Experts of a small language model.
Experts: 96 SwiGLU neurons an expert, 16 empty slots to pick.
Training: a variant of SOAP for the experts, 275M tokens, 8393 steps.
Below are experts of layer 2 (counted from 0) of a mixture-of-experts language model. Rows are named router (the router's row for the expert), gate (a neuron's input weights, with its number), up (a neuron's input weights, with its number), down (a neuron's output weights, with its number) and show model dimensions 0-127. Each number is 128 + 32 x the weight over its row's rms, rounded and kept within 0 to 255. Numbers have three digits each.
After each expert's rows: "mostly gets" lists some tokens that are sent to it at least half of the time; "raises" lists some tokens whose logits its average output raises strongly, later layers aside. This comes from a sample of Wikipedia text that the model never trained on.

# expert 18
router:099126117101184153139136102116104093170110136150111091134127169120109136126128142104145071163164095099043110165193093129130174178113147141164137129097149146177106061152116153119140063148102153138121110113159161167121192147098166100150162190161124059144106096114077127100156154079154153055079114161116109127105191113104176129165087110074188124154143134123157150147179124153158151096106
gate0:108173108148123159129113111102134164077142086126126094141118111120114089191183162146086085108170088123143144117177166140150085168104123139191143123089127136121101100199132177129128164195120125115127092159058088139118203205149176093138133092183153129144156195121109120094158148106098151123137166110143096134140135120057150126115111119162073133148147157100144155100122130191140173073070
up0:117099133177121124116082110103080111160138135161097136110072108117120078209148172106128120074158110103125149129073140148138165174102163111124107130093112149098119146112096125115130084118120123179117094143163177163116061183107121160138083100098128142170068126133116123099171186146115125109129135118095121124133110122125140075067160088159146099041078141132097147113130198093116074125017
down0:080142086122105146080161057145098115124124128104134178167156130140086193132145136127084094108130110248132127136153130113102140188150109126175076113116098125099147118128180159125109184085093138196118104111114186059114097173144069107068092126132137163132168153155149123186142148077124079153087145099154133093131138177124131119114113089176100110090098175126101115126086131144123139113158
mostly gets: "\\", "_{", "é", "^{", "{", "ö"
raises: "i", "-", "k", "g", "c", "n"

# expert 7
router:150118125132175182113149072160138098164135166147100110138122162098156113103096079145123135103097110120143083151100083134108162096154089095115172138117140127122126154083132143085152134111107104166174171091102136158111124231097155074141153097144166074073049079125109074134173106116109115070133103119114185149138080085164176109121122146160161128189130108130167073108099082092080147160158
gate4:157152089104068204110150195156099140123114171146101077169108177122168135123096108193134102114057090112121086074083097102147163152131134187138167107096171144156120122141121130168124140091180119118124130032195138165120123066087126073109062114105114097146133047130139102090135155104119130064107148139106120132127158132161169135143130122160088132157142153147110147171136115120132141156113
up4:153137095133057181130144186159092094128106166125129098175125168108150120091101100178114114135057097123101104064082086099144136132135106163118182085139160135145112120134106120178113125090121110135142139034161121153110160116092138076152060111114108082153105019107136142096163157095111097038114157125098132153126148139141157111142128088151085158189121163123102097134112140117139143166109
down4:115070177088143189156153097141111112160121113152169172103193111118086126097146072078122152095195173114098114137138141075090104149133068074124139165140089139130179134048097111132140138195129147149124151148076145107073094178185085125167183127128170114127110143138086178152101116123134110155120099150094120123107162138148103113074074077121180113100093097093160087146126137140147140095115
mostly gets: "==", "|", "===", " ==", " ===", "===="
raises: "\n", "\n\n", " Location", "====", "Over", "urder"

# expert 12
router:095133161086154070143163113115129127122171122197071078039149161093100163145158121085111085127145076154118103124149099105077116106145169098104128148114191128177114156064100148116138081146143114110124117128139168134153107136138150168135138186150193115150118129121111082123079187108171158162096153153168138146054094140124123103127109107074148187101086103173102145116145098175196156143127
gate4:117141150185127075098076163120120130113157115148090143045087092127119155159138171141120146106098112158188133057170117108089141185144107116089152153126165138120110086068201107107129120140141125129120096154130134097126176147099116155132081168095110079187185091108124108124056153049158149165122161115171070144085141173107151112140136120120117139136166113084156114137139136171186147114193
up4:084129060101121079065143167147115090142140157163154135115160079121134106125094132214095082113105076124048161119115141132126153100113133094118178117124120129048114111173149153116087114080131096095066104116083078059135153117069165157081154105138124158174096154112148101063143126136149125133113148132170109198119139131113180174164184134074115145126117102149094144116122101140152104122149
down4:110131163162085121138107082141140121132125143138102137123152166055129101159136115198165206124143167169081072109111142098149116119134113083072152127123135106140146149194140087180130202108114171188107129142104154091194091086070135192165145184169114123106090063107102129096105074090167161176129154090109132144125136147088175110120097101131098102125125093117152155133140169172152117145106
mostly gets: " work", " building", " music", " house", " design", " release"
raises: " and", ",", ";", " in ", " with", "\n\n"

# expert 19
router:080064143085156127177141158158080137160096175156102072100175132119156123169160184121109090141158104095077067179138076176106144209134153137133174157106162175155098088145142114103191079126120161164098170181157152157103152122180156137172148143157113061127124094120129135089107117135159141092123145139193106112142133093097142135158094114092187157090144111137117160131170116147127138093152
gate1:165096131134163109087129166139092201147119107087113067146153057103102158121150128108105212179185089116203058101083121140142195076136163166119135133169133121128157126134102125115099123152134117119123112171149178162104146117172155106146120110126141122204104087133095156105093109121128090128103133139088153152110150095166171177179161118149159145053124113126129045120133143127151168121154
up1:131104105105155166133074170115104168128139101137082113138123089076132160092202154132157135142126121115206130129126126139185175072145184139141129204183134126146145142095144088098107103161111200117132111153103154174130084066154182102140133113111132125179116117151135161154092138136141156167092148141134107164161142107129117116136151130144221191078140118076107020134123095137128149148140
down1:157074178121165118126132156106100149046135081101168166130144075124142140119137116129105092161147169136140115129086081090116158149106125133170130093157173070096183075120142120112118091140148129216122103155147137154160115102117111177190137111131132117140041126138133112094102098148116150145168168144105143140140147134170108101149171199234165122180154138133081093094089102143140132177153
mostly gets: " Bo", " pat", " Met", " mar", " Char", " San"
raises: "ab", "p", "h", "im", "am", "ib"

# expert 24
router:090126149081150131104129150119102098167144199132096136142118143062137100177180173041084119162179093087058109139183128140140131163145179141169118146115150145178046143075146125144187093087105104125147110122118131178111146140208153123155128177134173113120120110137117088098129090091135123163130143193141052156146157091137169155134123130129135130119158149129112132080132142142177176136154
gate1:132105146153116128050176138122120101147112127126140152130134172174057066136109180138117183115136158115100137154103140136077197153127194106158184102072137137116161150086109171053130116164138131093135116141135118168148102121154138108150101131140119160117078119212103191065133150098143139165126180135098225138131101120124146191133155130174113175126117141143153145118157132138106110204123
up1:130091095098155148136148171120165105121110124145107142163158123161135084164126163168133173147117109167131141174084147145065132173182128107078185184039148123158140140146119128147140135172129118081104063167112139160176091128104088115108145104131122177036099127161075171127105195113145144151193162121131133185113092175111103154172114086132108150098125102066130122076135128165106109154139
down1:128117127139138067133118145118103112128114109124140071132111106187161135093125148143146112101197118136118154223119130134136088114130122107127092065155104133170140086118109139151120107089193190206116129092158181115171136082137114136134082131158165108113119160094098083151092110093126171185135160140107225158135119169147121146150144137090106066156134120129081135140076070186090153078091
mostly gets: "ton", "ley", " John", "son", " William", " James"
raises: "i", ".", "ed", "s", "-", " and"